config = dict(
    balance_loss=0.00275,
    optimizer='adamw',
    beta1=0.95,
    train_tokens=952300000,
)
Below are experts of layer 9 (counted from 0) of a mixture-of-experts language model. Rows are named router (the router's row for the expert) and show model dimensions 0-255. Each number is 128 + 32 x the weight over its row's rms, rounded and kept within 0 to 255. Numbers have three digits each.
After each expert's rows: a language model's description of what the expert responds to. This comes from a sample of Wikipedia text that the model never trained on.

# expert 7
router:047124156189149118148160134079160122150074175159125158190116109113104053156111060210145126085128130126105150166115153129142127133150153170133072116155131134070172136185160119163121109187089137168136151084121149129159149084137109119164160107124087111074160118139124094112109151078112062110114146106073090112149105167145151131098124116112094132090121088079182123107129127174065159160154170160164120092077119117158120156133171156191155203106184168145157129086102150111120129132138126105079117135119162136179119171153139095104182177086208071147118099152159095136179154119082114121171125145181183107162182136101171127123177115057109152099165105177104152108109096088109108126087122064141122123141112158148134165063112140099107089086138180138106133137089127123151138141104133
Description: Digit groups inside coordinates, ISBNs, scores and minutes, plus mid-word pieces of names and species epithets, such as 90, 27, 80, 97.

# expert 3
router:124132104125092126191130070135112117115116082168182147145094114173140135167051166079124118104081122109075084153092118161087103123135134104136114150106163083088089158054153168162074118099138160063147119167136105081101158101146137158130122141122171072094113085137097117126202128119067162158067158165129176101187123154144148181144100131099175160099083146187211103163133126141243143105142144110160116099182166102143139139103100140148169103153070152143149132101102062169129117169148096116126131160114135053190185110168118082141119116131145094121138104077138154145124133169111163135093149153101128161118133117107114077095115138218113097108114142096121108096080148147101105142152136099150094164089138125105082149071143092101106118157120131102076116081110126156153108109112163
Description: First pieces of Latinate verbs or nouns after to, the, was: rem(ainder), inv(asion), ev(acuation), ent(ertaining).

# expert 25
router:161111166174103138155096126115150117145156078120089112057198177165140096158087143107191129136141154147097144111161064093160142178132085125085146111077119126152145187122107113147141066164104165153087114105118132127127111160099132080159191144104093112200158072147101112100140111180113144127152116084072118118108179149112113052140163136106146137145081160092113148136072155108130146168148061128085115144182137118163106103153140073098112150079177171092157126142148108173094095159065093154151102130152115105116102108154080142089048157135072200198143162085116103090106113190108105185169128099154096185135150143099136147119118071107151136114163111104165140126158137084186138131143122150099076123131137157088070097150130137126121118123159104154081109154125113156128141135221151
Description: Pipe cells, list hyphens, colons and bullets in tables, election results and taxonomy infoboxes, such as Clade: and - Phylum.

# expert 29
router:114096087161173114078136128081154125143129100140133149167114164193133138137154181095103093088133083103178068184143192119134139140091167185151058168169139154124140090105127094084159137093092158120101179140096160111171144130183144082107107131142117187122175103143137126102143119103133104146215089155118108129111109098117069139113127100113143124125143076108123052096131098125156140209136142117163093041147127143105165167129087156150108132162161095117151124167106120092139098105082142156140139136080183128153125072159146112155141185137144090163093129130195083097149129102111149126099115084124072175102112146072085144157120082112121119151185134121106152165214089094161098109126126175156121130164150121138192111150079160122144151078061053120149086110128165150130129170185153
Description: Word pieces inside Indian, Thai, Chinese, Korean and Japanese names and film titles, such as Jaikumar, Madhu, Chacha, Kim.

# expert 1
router:137120110126101098169125094137113095161163107129176083115195162165163048122137148082075143152148116198118112106095161152124101114150101070116142123124161127161109170103097134132142159192135140126119107130121093078077144120143092148107133143157145160134092110115133182103136172126125126099094144148197171093091162113126108111131089125143160171038077164202124176125110146145230198066102114067100130133078108093143156130119150074163109128116098138042071159119121083114076146162130143110165073116139137141084092094135118138082141110140137137148136129109096119136178097072123123149128133156116105199153123129188132093110143153136081099084093151087135076115118167163116102156157137175115128084052095080147120119095175143128107179075127140155090085102123164116109133108204124
Description: Opening pieces of split common words, often after a hyphen or capital letter, such as St(able), elect(ors), trad, tit, cour(se).

# expert 30
router:087157184185127140101135072129078074139123145153109155174180110177112101097136112122182070169132140139178166145160138147183083133100157134116135153116138152116084109141154145191131062144094126141143117083174126105091071073055160112098179088125162160117164129106129153161157149152130133133123110105126096149141104198142193133119152120087175113174115092151153167111155112128074189120143174162150107164132095124139097135094140094125156132082174168113088080119071151123132121176115086116102137121166095190138091172150181113142155163141067139100106106061121098118090182179086116121153127103122158098191105175081144112133148142105132117120114105173118184175128109107152163085143137106140143097134122199145158096117117151091126134120124161066180147196138096109145089140022147
Description: Commas and comma-like punctuation, especially between place names (Fullerton, CA), after dates, and before clauses starting with and or which.

# expert 9
router:142123126160143170147143171132106085061191152135101108046083110080136115094149123133122125160104079142134120134133115081178116127148122073138111118121093161096089163158169136152155170144096114108153094064106175167147131112117150149150077110101117174149109140094092173117161107112131155092121159146117118190122136087108149161126077087118164155186156104193192076131095135083123069144124080150085112104132136095133143050105142151128094155151190115113120150176200105188124155131143076198110138078108115104117117084107163137081166155073157121085197152135102096106073062164100170159164123146144109078139097135124095097168121115149150191127088099096075055161124107101139152107078077145163113077162102146145110142122159138132155103088146092153122167098126141122100155084145070
Description: Capital letters and letter pairs inside acronyms and initials, such as N-CA-A, JTWC, NFL, A.D., middle initials.

# expert 20
router:122089144227145185086157204114192144133151109136094108140083183089109136094139101200100151172068165061124116149074153080113155122118151175152145139101131108167166166139103162120165107043114115137163114100179144101163140133126128111131161118089101105153151116104073126149097126127162094213147113096106154149135169130109132101100132145170103126160152094098117125105181204092092074118116154165084153161128110162141104090098129135097156090096219142063151090136128111128138145141159157134120090151106063137171152180142104181128187146064162110112091073197128140140105121113154155120105114113165187093088116125097117143122151148117141104178100151140149172077099085127125109088085126102127156108120142144201113117104128143097102109142134152167158158067070108094135127158114124
Description: Heading markers == and === at section starts, especially alphabetical list sections, plus first names like Mike, Michael and vs.

# expert 6
router:156112130112086170171125136121087072101067084126108115135145155115103128134171142131140076139111090120040181138153071103130131087169127102118139118142184110145108146105139139109095148092079148120126142160183128154120088129095151121102173130133150103148127103112200149114157136156189150110183068088104106127095139087148146174149123173139058100159161189162110139135100180126106140144108140121098185128099125164040127079170090140092116119137143097098129140126139142123178118065149128132115144090109112100137093142095107104132057042094076126120124087144101075100090139195104134129143088067082125131156127076116135056087082129092163137143084079106147158118148106119112155069094169099121135168104054084132169094194097115153109148092190111115120137120062134163113139151157062
Description: Connectors inside titles, names and award or film tables: of in Masters of Horror, table pipes, dashes, Best, list numbers.

# expert 11
router:136122065093111169086142173123094142137112092101120138148100122163142139181166098137140088159157162093172174130176100087090163158095143109127154152116109069139152120115090070107158109148137145124081140128096055136139142181071130191121098135125128055130088136167122129164109125175147163124175132114167112156134110090126137133112191126158124117189155146116121163133164096169109055089134118147189094136107176178146137105127156124093122079114076099127142150145105152173127186114101123084171127070177137156085082144121088106097063103108155188140224116194139137200133162082192115106094148148119132122121163144123065188121151172155092151164122148109136099135170131089125157177164151111121159146131046127094148127176130105166085139136074163085118085150090096114103114160117084
Description: Adjectives and connectors in descriptions of species, foods and objects, such as white bass, genus of moth, meat or fish.

# expert 5
router:102174115094077184157175102145132123158139071078111130115178126102132119167087097142146089145093108121076133107116151182109159097120119140158144128163171127079099070111114150068039110114122122097095101165135063165113108107143159095185132052130172111138126138124106131108092151161117152125150080100148090082164094084172175117165083167087117115101134192209142116094172156076115151077119134160164146149169094096085137067121134098122157161153159107105123095109158159118158130175132120120098191162180143170123113103173110141125190114158099139092167099075091159078098179183145098089170124055090130127108101126078114126097105072148102078132132091099125112113092171156133135144085175109112112147129127159135101151115139104104136172176128116073116178132091131154087116079083089
Description: Prepositions introducing dates, periods or places in narrative sentences, such as in 1895, during, until, at, In the.

# expert 19
router:059136163169173135139167119120149065137060170116097153201110085123135091154142020179178154070145125097109153193143149107138132153141129143109045114102114188060162178212166204130131146122096127153176127073110134145172106087141133164145139104107087131111132187149138080100096136118106095141105103108129078126138105143141127124123162090128112143117128106085167085078159100145087146167171145170121133081137093149133136158155142137147150145112162152155181114117110154132175144122103148076047092085126151095154112143113133130114204181066164081125122089143149121135182134064085109119147120132149150114116167152136168159155158108081133170128134144169148101071082120064108111114142139120125155132152098159155106123078112113096128135098153150130112173111074161098127086161079099
Description: Last piece of author surnames or words before a comma or period, and years in species authority citations, such as Adam-s, Linnae-us, 1841.

# expert 4
router:150129127081115150103135127131139150102150133132087102147098134106155143099084111165080115157142129093162160096097175167094144136051165141148164097110107127178174076128075157052137128106147115098095103156109073144089099093160130146135106139095154105121129166173102138144114096096120135115085159153074189114159167201081141151117124163093115090072173204151147141166114127121119149122128095134151136142155142135159125129158144135156136122167116100175157171108116151146124145143083146098186135067157149128117174111140112129181187107149146108120204161143055182150120224112129068114083123135111165176070103111139133159124089094084170129181136165158114120118120091168120147170173126136074174042061134165149148148138073119164121161185109121132103155199117118079089150122196145
Description: Past participles, -ed/-ing endings and base verbs after was, is, be or to, such as held, used, played, released, get.

# expert 28
router:170139095140147092131158215084106121072088065183137097146138116103147142119141117118115145097143156120144156151158142083177142141139108079112157096168131118138139116096134111151149186207143134114195153126106125090111094066172136114128119123166161184147160169148105136135136173143168175151137105137200113132146146112159147217140124178085121169146171133133158109076130127121153153089105107095082149155100107173110134120159143128133068133130090091152170147100176166142161087096115101093136119110146129101089077142132093109084057045144166111088161140109150150072189074136148132132159156159072090101147182121108117132140181064088152094112113145114099102096131110122124136102064138107169212147153112124104080158140175141088133118152185083168185126125195099138118115116200113
Description: Numbers in chart positions, scores and statistics tables, such as No. 45 on Billboard, number 15, plus words like Album and Chart.

# expert 21
router:090130137125136146174165137090126137183120145110144191163066121040084101097177113179170158136182097149099179105122113160140153169195131114099124141119098134118115119116170142173109098115108115193140144085098168159175133096171095131117144115063065103076133141116110121117096138077134122101141129151099115166195145109085100140096158083116081096116101130101181141119089125181096126141140102141128100162152090076135115182136133165158080179170132157157193174141137142103141146107126140098049107105127163098127141159091107064119153154062151089156110144201077127120122122057163115113166098070150214058098171103132161117116098148127179153107108166134123144090073113111153155136118121094175084110154114146122137138119099134125199088119111142160107146158090114119166172141094073
Description: Table pipe separators after numbers in data rows, coordinate ″N marks, and single capital letters starting words like C(ancer), C(reole).

# expert 16
router:086142140090143119141115056129127088116166155069118101152131132107166072127111134162178168118159145132100122126194119184124122109089142161131100093117122094073122102156113150091080111101136122162127111104193139116148144162098086102114100196104068112129074094119127174087154181101124063165106132094111098097133165118185121116136152074112108107131076078076142162131105104095197064158131099178097101149161157058135107153126087145095130087156155172139086117096169160148134080114186098130123150116118170150130096143081142148142111158137090081100093058175185149093146086139124126103088101122196155193145113117036074173059094138160104166164138128152106184144138158123117136129168127171162119143131151107097142134182178112142149093148118163179162108170117172153118110134116167
Description: Letters and pieces inside surnames, place names and taxonomic names, such as McP-h-illips, Clon-m-acnoise, (S)owerby, Cor-b-ett.

# expert 26
router:149060138171160104143158137081144178168078151105074129141084117106134150124157091118151172159189074158142131169066163084098134123108125122162119156132126124141153141174184163160156136086132116129126081174126096149118131131130102135150112121150154102173146116057148091138161126181105132102135133054164148108109179078114111126093074099148125113093111129091211181109191145095121113135104134101147116116156094159100124130119126162099144097110079124085104085136110116116095150112129119128138106165153089042177106168194135161189165049141165107105138105178161157187108088182145134163169141113163082126154143085184169105133119135135152084104135108147160095135137146151125095090109169080120131161164216146149148156069127173157059121217144131144124112168128157143073154152111172
Description: The 19 or 20 starting years in tables and date ranges, such as 1960, 1980, 1931–1935, plus hedging adverbs like rather, often.

# expert 15
router:142077128121157127061122138153138116129149127140145137123127113114136066117082149156127158128091166115184147123083155165061101138104098094165150108153063114109176117094140114118156159142122075139183174143137085058057079164153104169144109102153119153169145160103124177133115095130142161128138140137142099133110128161139126154071121052102167108063178179156121097137143108123122135126162146107153150096107117148122118156113156138190097135066125106148099138168123124131084146153111121171149138113159167146125181138150158157147129097219145099114165131052046203134116156116205140090123129150095132109133127109115097144083161183170101120143161131160175149124149095122090220197172112188090132105077116146155078112123072089136087149118107154088110130128147098075116156151227144
Description: Final pieces of common nouns, especially plural or -ation endings: speak-ers, elect-ions, purpos-es, plus whole nouns like project, view.

# expert 10
router:086106094125156138119152120134111150132199125076113156106168131158090056135155128085129136131134096133142134030159082110142134158100139081158152133103138154104140103144077097162180092157164101072136102195125083150166153174216183155146103133136131122159123194117155162111146118177058136134117135206181091157115098156149082096140107122077167163142134130127107082095145128131142183085115040114150140138122162113127167129091150108098121105117098101188130161072120164156162169171102148119143115150097137121074159145123155118093073111096102152158175115099098145171121149082203150127135093155101098138093124133107089144110131140149134144141101191086158092141161093085183115193141111116125142182188081126134098145105077139175137128107162115127092132101163099128164076073189163
Description: Ordinal suffixes and order words in election and district text, such as 2nd district, 5th, first, second, third, final, next.

# expert 13
router:180106101139145118141122077128119104086120198163150171085151073106124172136174121114094168106078123119111097141124138120170076088151104111103130119149118133154085107115173164126119104109164178139120142121134181109151137124178098116100108103168117159107126113129134156108121132118181077126135155183092157105075193150095094137113105153109110133131105124175094135094107097129193091119094148144073147098097056126106140092131077133153139122173079145184120168146089130183120097071115176088161096073106150161124134140076090107148148084176168140138094118106119109107104118169138176061097155186082153088170138053216162108097098184153057097097169064162141154120198191162112155125143164120159149164061100112109185138121180102111142099161124155136091103120126129183126156137120096
Description: Initial consonant pieces, mostly r or R, starting adjectives and nouns in album and film reviews, such as r(ude), r(ating), Br, F(ramed).

# expert 18
router:105152069060122084101116136131154118088098158092181133162104127113112076082114200146102146103184144094060177130157084164122145130151127135111097127120196088159184122156095128179140200105212145173151131145093119096140159155132114127153090081108101178136129158147176085147097111162106107031102126138147167106162078109059132123125147130181084101073087094116137176132118085127156098152139136125158114100081100164129105138139136150106165147104133179112067124118099148114155128165166124169104178162133112170096117155160157105170117190128100110105092155156161133097191132144118113108163106145082140159094125167163067121099111132104154193108111138095115127124073164152109141125081072092092109103146100097115143117131178154097160131107125094133170097114101147108144152158235180
Description: Middle pieces of Italian, Spanish, Portuguese and other foreign names and places: Lan-z-ona, Vec-ch-i, San Sal-vador.

# expert 17
router:068117179128155118124124183146122096177137140119129176135082181077139121160207071155164071146189127107131104136160097096114151072151134130103103130133169149128126139142106110107150083107089098134142142091099158136164162086137116132196138135128079112124144102109176137109077156155132086169148094077098102109165111093107163085099134163096084081170084080104119097131109066133090092143103146150084102139139110123111116116172160114107147116147181198189156083116129201104174110104156142097084134128146140080098137079098121135063144163112179165133122130187060116140154092093129110128179110159122167110074134150143196150130152176119063120140141120203102120135086111113094079120101136136146078169101128125161125064114094097150150174169145167079089153115047120135155123159111073
Description: Opening parentheses after titles or names in lists and disambiguation pages, such as Crane (surname), Fatboy (album), plus words like own.

# expert 31
router:061139155186157136157163148127146097132102152109088159173105116112134105186143051181153144114124131104108166188119147088163141145162141187121042113119140182060179166189172185118124126126087124151149128048118126160184130087135131123150165105068107139114135166137131091137090148119127063154118122113134059128122104125122144117129141134138104144133091092099163108101147121179071161169128153162128144096115112121133130151174163169106122154114178155112179130121063170126175134134149151069055090134115156106154116123143130148095197176071170081134108124162160087117164143061079127115154122132154178103106181138121182188143160119112133180122143160179146112065096115075115111119120157105124177116162102152124107108074098096098132156087134128147101180111069174102139102153069109
Description: Connectives and prepositions like and, for, that, by, when, plus name-internal pieces in varied prose and lists, such as music-ian, Gyps-y.